config.yaml
num_hidden_layers: 9
n_experts: 12
hidden_act: "squared_relu"
router_score: "softmax"
router_noise: 0.1
init_std_router: 0.0369
vocab_size: 16384
optimizer: "ademamix"
learning_rate: 0.000315
batch_tokens: 32768
train_tokens: 266600000
max_steps: 8136
dataset: "wikipedia_en"
Below are experts of layer 5 (counted from 0) of a mixture-of-experts language model. Rows are named router (the router's row for the expert), up (a neuron's input weights, with its number) and show model dimensions 192-287. Each number is 200 + 40 x the weight over its row's rms, rounded and kept within 0 to 999.
After each expert's rows: "comes after" lists some tokens at least twice as common just before its tokens as in all text. This comes from a sample of Wikipedia text that the model never trained on. Tokens count by the router's weight.

# expert 11
router,223,121,160,201,166,211,220,270,157,206,210,171,167,148,183,138,205,145,230,258,230,159,253,167,196,244,185,184,170,237,212,174,176,179,173,199,175,106,181,277,158,194,160,205,216,222,145,273,189,208,164,223,164,142,201,91,142,210,204,209,174,205,213,214,151,144,175,165,215,237,232,153,196,137,160,222,224,116,147,269,79,228,223,168,226,223,195,172,200,228,157,146,209,168,196,156
up0,213,154,198,201,272,228,171,226,146,206,249,197,260,251,139,251,188,242,271,162,177,197,232,179,225,198,181,211,249,181,265,170,203,119,165,254,192,221,145,175,227,215,240,173,134,142,161,230,165,173,224,143,133,246,165,180,199,194,270,204,231,124,169,165,203,187,180,144,248,200,261,217,217,213,211,210,153,212,187,225,267,239,184,211,169,223,197,223,215,195,208,190,214,203,177,156
up1,160,118,186,208,130,181,287,180,141,178,211,252,210,222,204,149,190,252,149,145,267,159,185,158,215,168,209,214,215,215,184,152,251,212,183,206,174,209,216,218,256,112,249,248,217,249,188,171,203,236,252,133,176,253,286,147,225,85,185,188,178,171,230,213,224,263,178,176,210,265,240,190,228,200,218,195,240,199,180,131,196,271,176,232,207,229,117,134,209,192,134,195,307,186,167,177
up2,188,275,223,229,262,220,193,151,172,308,243,264,181,204,139,284,218,222,181,197,167,223,173,262,187,217,222,219,175,164,173,228,206,223,169,133,172,155,190,202,228,314,172,83,221,158,164,236,184,216,220,222,245,164,204,220,187,205,209,228,94,183,175,185,172,207,175,195,237,218,185,173,243,185,255,197,159,208,202,216,176,200,241,111,172,174,240,222,151,183,202,270,190,218,186,239
up3,120,160,187,145,206,189,230,169,199,233,228,120,219,187,228,193,138,155,136,170,250,130,275,234,198,251,192,148,187,190,254,206,207,135,240,199,141,153,155,171,273,174,178,241,259,206,127,198,146,172,208,244,122,183,201,138,131,179,151,239,186,197,137,226,169,124,165,241,158,225,339,225,239,221,202,159,208,194,144,206,186,167,245,208,180,231,159,113,152,170,274,179,187,218,219,209
up4,227,198,168,196,241,241,185,242,200,230,258,273,213,233,254,240,206,171,220,236,262,171,201,194,257,208,189,188,177,174,216,248,131,229,164,253,209,197,217,175,133,216,243,185,168,232,271,134,203,202,211,176,185,205,260,198,197,215,221,172,244,129,175,189,227,164,161,151,196,174,229,145,204,138,199,176,204,238,224,231,158,186,198,81,126,200,154,242,253,176,154,192,166,215,169,211
up5,338,184,175,192,325,164,238,218,190,212,239,257,147,249,198,239,229,271,218,138,144,180,191,122,187,191,190,262,225,225,179,112,167,198,214,226,255,247,188,144,229,244,258,190,180,204,161,190,182,212,210,260,214,207,195,251,196,217,166,192,151,294,288,190,202,185,198,152,253,211,164,135,198,158,158,184,252,250,214,153,217,193,186,197,185,173,206,189,214,253,208,209,136,225,252,226
up6,202,167,157,243,194,258,158,211,220,157,201,144,139,205,176,196,186,213,193,198,146,215,195,235,252,203,228,159,183,236,195,173,210,158,244,231,201,198,212,234,190,187,214,123,216,123,221,195,174,222,199,173,205,164,247,214,172,169,207,170,211,138,214,160,216,262,208,218,164,191,220,222,184,248,152,220,218,177,182,198,202,183,171,169,159,122,247,270,208,172,194,239,169,195,168,204
up7,236,159,221,146,172,176,235,179,128,190,112,188,151,233,230,178,131,243,187,209,142,195,128,199,182,210,101,213,272,229,207,164,238,217,199,193,209,258,180,234,162,227,231,238,202,222,160,192,273,218,207,195,210,190,161,222,185,162,141,301,172,222,228,160,231,216,337,128,177,228,283,196,176,189,284,203,228,251,131,208,176,177,188,233,214,165,174,115,106,208,235,203,237,242,151,190
up8,210,215,213,233,243,208,201,157,201,269,137,268,204,244,225,169,187,229,137,198,241,177,204,204,168,196,251,242,166,190,264,227,177,186,223,162,182,143,190,206,145,241,245,184,282,182,240,211,178,176,228,176,140,192,204,194,185,160,196,156,201,179,194,222,198,246,203,215,142,231,238,238,190,189,196,292,239,183,223,214,203,205,239,185,170,196,129,196,250,144,170,233,214,232,256,267
up9,228,236,126,230,146,263,294,212,211,175,272,203,160,273,173,192,210,226,210,260,234,200,186,210,166,228,162,245,220,245,171,230,201,221,161,287,199,257,231,266,242,219,271,211,150,186,190,162,189,162,230,173,208,192,191,273,195,125,123,159,186,186,203,139,232,197,234,191,190,172,268,191,217,180,218,243,175,181,259,220,264,236,233,179,169,187,188,238,228,206,211,159,226,88,225,158
up10,208,223,170,178,199,197,285,216,185,254,188,191,202,169,267,187,188,191,175,183,200,169,202,273,188,255,200,199,177,237,204,218,242,108,260,200,203,214,193,164,249,178,121,166,204,225,241,147,196,166,186,186,176,150,241,85,253,239,156,224,211,188,198,234,170,173,223,224,238,222,199,213,188,163,149,170,159,150,174,225,216,187,222,158,252,207,182,165,183,176,258,170,131,208,223,285
up11,152,129,185,244,180,168,183,222,169,242,229,197,194,245,189,221,206,212,179,147,190,168,201,254,183,224,228,218,281,164,194,163,182,184,176,243,249,142,160,281,283,195,131,198,191,216,230,206,162,193,249,187,207,184,208,248,185,114,222,182,178,192,206,115,200,245,182,240,273,215,265,198,149,215,301,212,196,263,112,233,236,138,226,194,213,146,186,172,210,223,199,191,256,211,218,238
up12,194,150,219,260,161,240,158,236,165,186,164,170,188,219,155,146,189,201,248,184,171,160,163,217,163,157,249,212,196,178,180,172,210,230,128,169,166,201,197,241,200,173,169,211,210,207,173,266,265,140,217,182,237,204,194,223,221,178,216,268,195,191,194,138,193,213,160,254,189,290,232,248,298,233,138,218,259,130,205,182,273,255,199,193,209,155,215,169,205,169,227,189,250,194,239,250
comes after: ".", " of", "\n", " in", " to", " for"

# expert 6
router,202,200,154,171,204,262,205,307,168,230,206,122,82,151,118,125,184,179,161,195,218,128,211,134,146,143,185,242,136,218,250,180,177,132,156,149,228,186,209,231,165,158,191,224,243,232,165,273,152,158,230,151,187,155,202,115,172,178,201,207,182,137,224,168,192,146,211,193,195,228,183,181,126,189,135,255,220,206,138,228,228,167,200,205,223,167,199,177,212,249,203,170,225,199,165,209
up2,218,228,128,103,184,161,229,269,176,152,158,226,210,207,161,191,186,220,143,212,174,253,194,211,244,185,213,238,262,264,253,148,229,205,154,136,210,162,169,193,194,213,222,142,265,197,187,178,195,113,164,174,169,207,212,147,177,176,159,208,202,292,162,208,240,254,193,220,208,275,198,190,152,163,178,276,227,177,170,179,202,143,199,111,158,186,165,72,130,216,257,227,211,241,215,172
up3,171,164,159,242,260,174,193,225,223,251,259,232,193,201,180,184,119,186,157,236,232,203,192,198,251,204,264,150,242,173,224,194,292,226,209,170,198,186,237,174,187,229,206,213,241,279,174,218,239,181,175,244,166,182,168,121,226,203,181,201,228,135,169,251,282,135,126,163,232,205,218,185,176,188,253,268,224,192,221,133,213,226,198,148,145,254,187,141,204,175,168,235,116,168,182,188
up4,264,109,208,179,179,259,161,250,100,271,197,184,243,234,220,180,202,180,255,223,212,216,207,188,188,193,131,232,192,261,200,160,173,96,177,242,157,205,139,290,202,149,136,205,251,237,198,180,181,175,205,211,195,200,203,209,139,172,178,225,122,173,283,204,233,170,234,224,199,222,201,188,183,251,205,258,228,182,174,226,168,184,228,205,224,177,219,224,191,212,198,261,237,140,181,193
up5,201,171,195,168,176,203,137,216,158,244,176,200,256,225,260,168,168,205,175,199,216,164,276,166,165,243,199,80,192,238,207,305,223,120,195,218,231,226,220,218,155,253,174,204,212,219,132,205,198,162,161,172,130,203,242,188,242,247,183,225,188,241,240,237,146,227,158,156,179,184,234,259,159,122,213,183,118,105,150,200,202,198,181,181,197,175,158,130,193,203,236,172,78,247,200,217
up6,169,206,177,216,126,184,194,280,170,227,272,185,153,294,267,203,187,216,227,199,116,222,206,170,157,332,229,223,236,150,206,256,185,159,167,222,246,230,223,202,187,247,210,174,246,188,168,140,155,158,203,153,142,138,200,130,190,168,218,194,239,188,236,112,115,202,195,170,114,153,261,212,231,126,241,218,163,182,214,200,220,185,255,94,256,122,206,195,110,212,240,226,188,180,237,178
up7,287,151,175,254,186,219,211,262,132,196,158,209,159,216,277,253,211,267,191,155,186,223,228,192,251,162,236,230,257,200,192,211,296,221,201,146,207,235,156,184,217,163,195,141,184,209,195,192,237,186,192,183,137,177,253,169,224,146,186,182,177,167,162,220,222,251,163,272,270,237,158,182,208,145,215,167,207,195,233,252,268,255,203,176,215,188,157,198,258,186,174,167,188,222,300,210
up8,202,248,190,171,232,222,151,218,177,196,186,198,250,199,204,187,147,135,160,193,205,186,180,193,237,162,280,219,171,192,243,233,155,241,177,177,204,211,186,233,172,211,248,229,202,151,195,234,235,193,191,198,154,232,193,184,158,180,139,200,153,239,177,239,249,245,219,113,267,255,221,264,216,234,162,194,186,211,253,295,184,185,233,241,172,231,185,225,212,116,246,141,239,194,139,168
up9,202,242,243,288,268,222,146,178,170,148,288,224,259,239,123,247,208,182,215,160,223,268,167,276,248,242,233,202,151,246,215,244,205,254,206,219,146,160,256,190,109,182,208,198,211,248,162,143,242,171,140,192,217,114,138,233,229,176,280,184,158,169,261,173,187,154,137,167,213,223,218,166,158,222,204,278,243,207,264,237,136,215,182,178,178,211,144,175,200,247,141,181,160,174,216,196
up10,235,183,195,102,235,196,217,142,250,194,208,108,231,172,185,139,256,124,238,178,231,184,217,199,216,178,146,164,230,173,143,217,216,256,133,230,243,170,193,186,197,228,153,115,207,197,184,270,192,212,163,204,220,153,276,134,140,194,192,289,200,250,208,188,147,174,243,194,141,185,198,215,221,231,119,224,162,153,167,192,185,136,234,245,237,151,261,197,222,120,223,195,204,201,212,202
up11,156,204,247,207,212,165,171,209,195,201,148,273,204,193,192,165,255,193,191,264,225,201,265,223,235,184,206,173,214,198,231,154,173,186,210,266,126,217,200,218,149,205,198,255,135,213,193,232,218,129,193,213,246,219,112,218,203,191,216,201,273,188,132,174,179,205,167,187,142,191,263,262,192,241,149,211,171,185,237,191,228,134,207,223,215,147,236,222,197,206,264,209,209,189,196,188
up12,159,208,192,257,216,279,174,203,264,247,101,217,196,188,174,224,241,178,213,162,229,175,262,250,140,191,223,209,184,197,233,124,190,196,175,158,148,141,172,207,271,134,179,184,204,234,162,238,212,165,177,253,218,143,279,134,223,165,213,188,192,239,175,192,102,210,194,224,241,233,184,251,240,204,107,235,196,174,260,206,186,210,223,194,222,233,285,242,235,200,211,204,238,146,262,234
up13,259,200,159,224,241,268,240,249,149,222,142,228,200,222,219,273,193,122,219,208,254,229,211,200,223,161,215,226,240,209,280,265,252,191,208,213,192,216,167,177,252,253,188,247,257,229,169,220,154,197,234,130,174,180,159,141,188,204,221,222,207,212,248,197,168,176,207,268,177,177,182,260,175,173,139,211,188,196,177,216,250,271,195,201,229,252,152,187,174,155,187,228,241,199,268,204
up14,222,220,147,229,221,210,135,212,187,231,275,212,226,240,229,231,276,193,176,234,246,161,223,151,109,234,216,143,248,240,207,193,164,152,154,236,244,166,234,210,248,220,183,234,267,225,213,172,216,154,121,125,147,190,215,151,188,149,106,197,220,205,239,131,203,210,209,198,183,199,211,202,216,155,177,210,175,229,248,136,182,203,304,182,245,103,203,221,242,188,73,229,199,170,181,210
comes after: " |", ";", " 0", ".", " that", " 1"

# expert 9
router,247,186,220,204,226,203,228,235,152,151,235,195,239,172,196,161,210,196,207,232,242,195,216,181,198,259,194,214,184,275,204,193,256,180,154,199,164,140,210,246,171,206,233,181,243,184,142,257,232,109,246,147,144,173,216,165,152,178,146,215,224,207,211,171,220,158,232,146,197,192,306,116,182,173,140,238,201,136,148,193,214,171,254,162,108,125,217,179,221,164,178,272,188,182,209,205
up2,165,220,183,155,214,324,208,228,175,201,213,256,189,143,203,165,284,186,224,195,248,218,189,244,251,289,101,194,180,264,272,172,239,267,135,229,252,235,188,229,189,195,177,143,189,194,217,221,260,213,255,204,238,182,176,256,231,189,152,266,180,156,191,189,160,220,150,150,117,170,214,192,260,215,226,168,210,248,230,196,141,235,157,187,252,173,230,196,162,202,184,205,255,160,184,223
up3,252,277,212,266,180,219,193,239,205,205,218,193,197,203,144,189,216,255,109,199,237,197,261,243,228,196,224,175,217,228,199,195,224,206,163,236,233,123,236,200,160,175,191,128,194,235,149,277,105,194,164,238,194,209,250,178,224,151,215,228,156,208,220,277,148,152,103,186,138,252,200,149,239,215,184,166,233,151,258,185,171,260,196,237,178,180,166,273,227,197,211,241,195,207,197,265
up4,147,71,212,220,196,184,156,177,172,183,171,137,180,200,130,64,206,253,234,182,254,193,273,293,134,228,261,223,153,232,158,138,220,166,237,261,197,149,159,206,119,167,156,231,249,228,221,255,191,159,192,189,177,172,180,191,142,158,167,212,176,133,264,207,90,207,150,212,186,227,215,148,180,220,257,201,240,221,195,288,222,225,263,201,167,176,207,188,161,203,213,237,259,202,221,154
up5,120,274,121,210,120,199,197,230,216,154,126,262,164,205,224,147,168,159,214,306,181,132,237,238,200,228,234,199,214,241,194,194,146,210,172,214,163,162,185,164,206,174,226,117,266,219,140,257,186,191,159,144,174,116,244,212,202,130,178,245,151,181,232,137,166,178,213,206,105,176,259,224,157,209,208,187,253,159,162,216,234,189,226,181,191,192,225,143,237,183,199,191,251,219,274,278
up6,178,219,202,139,220,170,224,234,184,265,157,189,120,233,261,136,199,92,279,153,143,150,180,192,253,204,288,238,187,136,166,186,223,130,152,218,168,199,148,203,143,169,143,194,174,173,226,168,226,165,278,147,186,149,191,204,239,212,159,267,202,157,178,151,202,241,246,256,186,205,252,291,207,198,203,225,170,161,181,215,248,193,199,165,247,227,208,181,187,240,192,190,261,143,179,196
up7,233,251,143,170,232,229,181,262,166,200,210,184,174,264,225,206,123,233,155,246,204,204,191,160,239,142,245,223,256,184,251,235,231,196,153,172,179,173,179,176,199,205,253,163,203,278,206,157,195,131,143,169,153,185,166,180,241,201,258,227,204,166,193,262,180,91,188,213,157,244,259,159,142,141,150,196,196,207,156,114,214,268,233,135,209,222,207,148,216,134,223,175,169,179,250,268
up8,177,169,167,255,178,200,194,259,198,187,173,153,185,215,150,166,83,228,180,250,231,231,242,160,247,202,177,276,223,239,125,108,180,241,178,191,208,170,219,161,186,213,178,180,259,168,220,218,251,174,199,252,120,138,143,233,279,142,222,237,229,147,218,168,247,184,103,281,225,257,181,185,194,179,181,230,187,177,207,171,231,244,184,119,253,131,159,150,190,234,239,235,192,173,263,225
up9,183,187,177,110,192,166,227,220,223,228,236,183,208,146,197,228,232,215,257,193,231,147,167,175,218,206,163,182,180,180,147,206,167,245,170,236,212,232,156,145,225,248,157,204,188,211,252,165,181,132,234,227,250,169,120,206,206,191,257,213,131,228,215,227,199,239,223,211,143,228,200,240,215,231,183,171,165,244,197,205,217,228,223,202,228,250,126,156,188,189,141,180,232,216,201,186
up10,232,184,218,246,202,205,151,200,216,205,158,205,168,182,143,219,274,202,226,162,229,224,257,246,229,192,219,206,139,161,183,167,214,216,221,122,198,102,189,179,210,191,237,231,193,270,186,220,171,217,218,306,197,224,214,165,236,137,229,156,227,152,177,222,154,118,143,242,172,204,179,168,184,205,234,216,236,190,280,247,260,265,209,200,199,238,265,216,180,217,240,180,184,194,231,260
up11,146,192,111,249,220,227,223,238,146,164,200,166,153,211,174,154,166,236,296,179,180,267,192,209,223,290,265,194,217,231,243,209,199,209,244,184,244,204,174,190,168,235,121,210,241,180,183,151,185,141,186,208,226,126,198,219,150,263,248,244,139,155,169,196,102,226,172,255,215,267,210,195,233,193,215,261,246,208,197,226,163,240,214,187,212,162,267,186,204,197,246,178,257,161,214,198
up12,224,247,163,178,213,202,172,284,131,153,241,196,151,184,204,152,136,276,179,196,191,201,295,217,186,171,236,230,215,202,162,125,160,183,155,186,217,183,160,212,160,189,149,189,221,247,139,191,141,208,241,186,250,240,143,210,137,116,198,202,185,203,199,177,159,168,136,227,223,256,171,159,181,263,241,163,230,234,241,194,226,236,218,230,215,172,269,205,218,247,237,171,261,190,182,281
up13,276,112,175,262,200,171,240,217,225,200,268,213,217,269,154,183,172,166,150,207,217,167,172,187,179,132,180,181,177,202,184,208,120,204,233,205,214,202,132,189,189,242,195,197,251,201,169,299,205,155,238,199,180,166,183,168,173,180,218,179,208,244,193,261,191,163,215,153,196,237,111,175,229,156,240,183,177,230,243,250,264,200,211,121,284,253,105,199,150,177,186,141,221,227,211,185
up14,208,168,179,187,195,227,172,200,162,231,175,186,224,186,163,221,126,181,172,177,268,176,232,161,223,121,192,169,200,225,229,235,221,131,238,188,177,181,118,219,140,181,200,263,276,195,166,230,237,125,177,193,200,240,188,86,201,211,122,257,187,212,172,255,229,88,162,176,179,193,216,182,239,243,244,260,166,216,193,228,259,170,271,194,183,168,143,143,139,235,235,264,290,216,160,252
comes after: " in", ",", " (", "–", "|", " United"

# expert 3
router,216,134,193,227,200,225,260,207,170,222,252,203,165,142,147,173,176,193,159,258,189,206,267,177,164,254,188,206,188,193,219,172,184,193,165,275,223,113,168,206,138,128,154,192,164,220,159,237,209,155,228,176,155,123,269,58,191,258,127,199,173,207,200,172,160,162,246,200,190,242,138,105,251,220,199,237,229,122,152,163,230,212,221,193,115,140,234,160,201,218,127,245,208,204,170,135
up2,148,177,146,171,172,215,155,222,178,271,203,143,229,125,229,140,179,304,149,146,223,222,132,226,162,166,170,123,178,217,193,185,206,177,151,171,212,242,133,187,186,196,224,172,205,217,192,192,267,173,238,202,210,244,254,228,182,190,186,191,140,100,200,105,219,171,270,216,210,173,194,264,145,156,217,187,173,290,158,227,213,212,262,104,142,116,140,225,230,181,152,225,195,197,301,223
up3,184,215,242,173,182,248,222,212,182,262,246,172,238,190,218,191,173,245,161,137,154,224,198,196,219,205,215,237,153,187,233,204,228,163,189,208,209,283,242,191,235,271,240,199,237,200,129,170,163,228,140,187,159,193,246,226,177,211,246,185,225,202,268,140,269,252,194,203,184,192,173,235,216,170,235,226,192,172,199,166,264,205,219,197,187,224,203,206,163,128,151,295,196,163,176,120
up4,252,201,139,167,161,260,168,200,148,233,135,135,222,152,223,165,185,275,217,164,172,194,237,122,173,144,204,150,194,178,219,225,186,154,155,245,51,218,168,205,208,232,191,226,157,172,197,199,268,221,205,242,191,218,221,202,207,194,224,248,144,150,231,173,220,166,201,206,171,159,195,225,237,222,204,229,177,211,166,229,156,210,231,183,194,192,222,170,148,198,224,273,229,196,242,199
up5,186,181,206,258,213,186,235,198,218,251,185,241,180,205,212,190,262,214,192,234,137,233,182,191,155,262,196,193,209,159,169,256,170,191,249,236,147,205,198,161,268,177,188,114,168,207,211,248,153,197,173,186,191,152,207,168,250,184,148,302,168,203,204,215,228,208,229,248,220,133,209,231,169,218,230,213,198,221,154,233,133,192,174,166,141,159,254,135,197,234,275,191,177,161,166,172
up6,133,146,124,165,215,211,138,223,153,207,212,176,181,262,206,181,258,198,198,194,187,168,144,248,225,197,196,147,254,205,138,182,213,181,150,193,190,261,171,231,215,245,168,178,277,153,223,187,223,192,250,147,227,238,180,199,244,234,278,189,162,160,181,185,136,197,183,217,278,189,192,235,262,105,199,185,194,212,146,207,173,258,241,179,198,237,182,242,266,266,149,202,237,214,223,135
up7,180,162,156,222,222,232,103,168,135,222,174,274,215,285,262,181,205,250,166,183,238,200,125,153,202,199,167,201,173,230,183,191,235,230,142,189,227,247,226,205,206,169,159,227,191,199,179,205,184,154,187,166,196,212,232,240,112,176,182,271,194,221,266,257,192,268,166,218,140,182,181,218,191,222,219,284,141,191,155,196,247,219,230,206,157,126,192,198,202,146,172,219,161,234,157,254
up8,194,176,120,202,159,210,158,207,145,168,149,162,203,198,190,237,162,224,286,205,214,222,177,245,204,236,198,172,188,210,181,170,182,271,193,217,165,237,139,227,169,185,233,238,185,137,251,165,230,191,210,218,263,153,219,241,198,231,201,177,227,235,170,158,235,258,156,239,242,283,188,206,255,153,180,199,158,229,139,225,194,262,227,236,248,140,191,240,229,169,217,145,215,200,222,178
up9,188,199,72,198,246,168,176,197,213,231,193,205,171,213,216,177,184,171,160,256,164,227,239,242,231,140,210,131,206,260,246,177,243,210,202,215,172,186,205,236,241,212,189,190,143,124,164,178,149,202,158,156,166,146,221,223,158,141,252,177,235,252,157,205,209,232,212,137,268,223,253,253,216,182,153,190,183,220,102,123,198,207,259,201,188,175,223,231,197,169,200,196,181,157,148,217
up10,230,216,199,104,154,273,209,222,179,215,162,174,174,208,207,256,196,242,143,105,99,153,144,221,210,158,231,249,229,213,268,198,217,236,247,175,156,210,211,279,168,220,244,228,205,207,222,260,285,210,186,129,239,270,171,205,166,193,171,196,174,174,257,224,270,194,157,152,157,184,213,204,250,117,225,155,195,184,100,227,228,183,195,145,227,165,123,191,233,170,212,237,237,167,233,193
up11,246,150,155,177,196,213,213,247,175,207,222,213,161,210,244,284,233,220,267,234,208,195,176,195,214,195,154,234,203,204,178,221,219,145,200,128,227,214,159,199,248,186,201,259,203,239,117,252,238,159,214,161,222,208,107,220,214,257,157,265,234,228,248,214,225,123,191,169,178,177,203,160,146,246,230,231,117,215,177,175,194,250,184,237,171,208,189,180,149,296,199,158,201,241,237,172
up12,195,234,68,205,162,243,238,204,183,176,176,216,204,149,173,246,182,150,184,204,197,251,214,211,224,177,189,121,185,151,155,200,160,226,122,176,239,230,235,176,170,170,225,219,265,270,269,151,174,196,246,131,240,182,212,206,179,240,123,248,220,243,204,225,283,115,225,177,208,198,232,181,178,181,195,250,254,221,131,162,238,181,183,183,167,211,140,256,229,154,196,170,217,208,168,222
up13,225,154,229,100,203,267,220,180,147,252,195,224,195,209,249,217,215,258,193,204,198,240,174,193,216,163,215,262,181,244,223,257,200,156,177,264,232,215,141,199,223,193,231,203,290,211,167,275,215,146,229,129,228,174,251,164,165,290,265,186,147,196,170,172,123,222,194,255,192,202,195,216,178,130,224,220,206,245,239,201,244,224,192,196,174,174,185,156,204,141,141,147,218,197,262,230
up14,256,231,97,200,260,202,176,253,184,222,182,240,108,149,268,183,213,219,191,184,124,241,260,247,182,134,194,231,162,271,210,144,234,128,197,128,191,246,248,222,167,210,201,197,229,263,236,195,193,147,223,166,140,224,170,230,147,235,243,258,249,169,227,203,202,228,255,250,262,238,211,210,93,225,238,244,255,135,163,191,247,170,278,233,200,238,190,153,192,135,186,162,213,236,159,254
comes after: "\n", ",", " such", " which", " well", "\n "

# expert 4
router,217,143,149,165,164,242,256,264,113,293,179,168,138,176,193,137,219,241,206,240,176,172,281,252,222,168,161,229,157,210,238,162,194,169,199,168,141,80,200,208,177,244,229,140,195,207,160,234,186,146,253,182,162,169,182,159,192,268,165,244,153,140,253,167,192,140,174,255,189,230,227,131,162,181,175,271,219,102,146,217,226,165,258,193,224,182,204,175,238,276,252,259,217,162,217,174
up2,233,187,199,199,243,211,283,232,156,203,203,279,223,245,162,199,199,224,142,216,191,215,214,233,235,219,137,179,172,228,172,151,247,188,172,215,163,328,233,173,222,217,137,156,172,194,184,292,206,204,221,183,198,146,158,183,178,220,74,213,297,234,183,138,264,241,179,203,287,223,209,255,156,163,225,199,180,239,222,194,217,223,176,210,172,252,199,199,207,194,157,186,247,184,209,205
up3,207,184,229,177,268,188,175,189,232,233,162,164,228,140,159,168,216,172,188,203,280,225,144,145,209,192,107,188,193,187,93,181,230,217,92,231,167,185,189,202,159,204,175,200,216,268,209,283,141,182,160,261,226,199,162,165,157,224,254,194,205,206,210,134,170,77,141,229,227,193,175,189,166,201,150,175,208,180,228,160,226,206,225,226,232,173,189,195,202,258,209,215,196,218,248,254
up4,165,172,197,189,170,161,134,197,121,241,187,181,259,179,146,153,266,173,143,147,192,152,241,219,201,222,157,167,171,169,238,146,242,237,241,173,218,238,131,205,192,161,179,174,249,233,146,213,138,190,182,272,160,253,242,172,106,214,250,273,205,181,191,197,228,205,213,185,157,204,163,248,208,158,197,200,230,247,181,194,195,125,181,197,225,179,153,159,179,187,154,248,179,205,201,173
up5,196,170,203,214,213,271,130,183,227,223,241,174,209,192,259,98,160,212,217,215,137,230,181,187,206,233,239,133,200,202,166,217,266,241,157,200,241,190,167,182,145,224,159,272,195,155,267,221,211,165,168,189,233,208,200,168,228,201,172,177,213,152,194,187,120,190,222,213,189,152,281,182,160,168,208,230,186,162,202,233,221,267,201,252,240,160,245,238,220,166,246,136,150,179,195,213
up6,214,145,255,170,239,195,195,220,226,118,219,150,141,211,226,196,193,199,240,233,202,244,183,268,242,219,174,153,210,319,176,171,235,207,144,177,239,203,157,233,188,126,135,204,239,179,222,245,143,214,204,172,173,193,289,238,239,203,144,202,204,103,154,141,195,203,186,257,189,218,227,162,155,225,164,168,222,178,158,226,186,213,191,271,226,176,252,226,166,214,262,164,258,178,203,253
up7,193,225,126,214,189,203,173,205,206,245,252,220,215,198,238,220,205,217,226,208,134,159,226,194,130,287,218,191,174,179,263,188,189,107,240,231,154,240,181,239,182,204,191,214,198,190,233,161,220,171,209,173,60,241,174,203,243,189,155,230,190,173,182,197,199,205,265,208,176,212,262,324,183,119,210,217,163,178,208,313,153,215,250,190,202,183,164,213,200,203,179,191,211,133,258,154
up8,248,230,200,196,228,200,226,268,251,253,172,229,288,166,240,242,214,188,173,134,229,203,224,143,135,224,178,157,194,218,191,254,189,159,202,225,223,191,231,246,191,148,237,139,184,199,181,296,225,171,117,191,176,217,205,107,217,264,146,143,198,158,283,236,75,106,160,195,187,151,236,208,166,223,123,246,165,174,194,162,142,197,220,154,189,241,158,184,240,240,184,228,136,154,156,221
up9,195,247,171,181,157,205,211,142,190,168,227,266,173,234,249,212,260,229,211,157,188,230,236,236,274,246,205,238,235,234,172,173,207,223,174,225,178,175,125,352,127,190,219,199,156,182,222,193,191,197,238,198,173,177,209,200,249,202,183,200,223,262,165,180,168,211,220,199,157,238,259,207,148,190,279,239,227,149,247,254,230,199,185,110,104,225,219,138,174,227,192,144,167,213,113,245
up10,212,176,197,276,228,235,172,193,200,200,213,243,127,257,276,165,237,215,267,169,245,152,153,209,154,220,217,176,197,168,154,238,147,265,158,343,240,199,248,258,154,160,192,184,152,181,215,223,231,217,169,259,243,218,168,199,172,154,150,155,174,261,213,232,222,236,234,147,110,198,248,215,232,266,192,192,189,195,177,288,195,130,211,211,150,134,224,209,209,213,233,172,223,173,141,273
up11,170,206,133,109,189,188,110,156,238,121,266,248,272,232,195,180,212,151,138,218,246,184,169,185,205,227,183,203,212,253,213,285,210,231,190,238,167,223,206,185,144,242,210,146,235,197,238,118,250,186,186,104,257,290,189,205,178,206,269,184,144,195,190,174,168,192,151,134,168,190,225,203,224,174,264,219,198,197,198,127,190,209,231,241,207,148,226,217,204,191,182,197,154,199,146,249
up12,241,225,220,201,155,230,239,163,147,225,196,216,150,175,268,173,214,175,215,221,192,137,256,189,165,206,229,227,243,232,274,98,262,163,220,242,210,310,175,173,152,222,174,207,204,176,227,230,186,158,201,197,123,216,229,230,218,190,148,234,136,207,202,173,221,246,237,181,208,226,199,322,185,79,244,238,184,264,204,171,239,221,171,195,246,168,158,162,198,180,164,137,233,202,216,200
up13,255,196,198,192,223,227,234,166,150,247,215,166,171,227,166,148,246,198,230,252,149,173,200,210,157,240,232,192,154,200,218,228,243,101,151,178,203,214,231,210,222,205,123,138,228,243,220,246,196,175,157,203,168,186,216,141,124,163,143,224,161,118,141,195,144,231,183,249,181,205,164,241,200,194,259,180,176,176,216,202,164,238,168,177,209,220,210,173,196,212,238,219,179,194,213,319
up14,199,238,111,214,228,239,188,246,173,151,198,237,257,236,202,160,143,205,152,217,171,169,197,164,263,268,209,181,245,170,222,133,263,215,172,210,176,234,228,190,230,186,158,143,309,241,183,227,208,208,208,121,181,145,194,242,279,170,257,141,152,156,181,223,211,161,182,147,245,300,241,225,152,97,192,191,221,164,151,105,206,190,165,157,191,142,267,248,136,142,194,242,174,209,218,184
comes after: " the", " a", " The", " his", "'s", "The"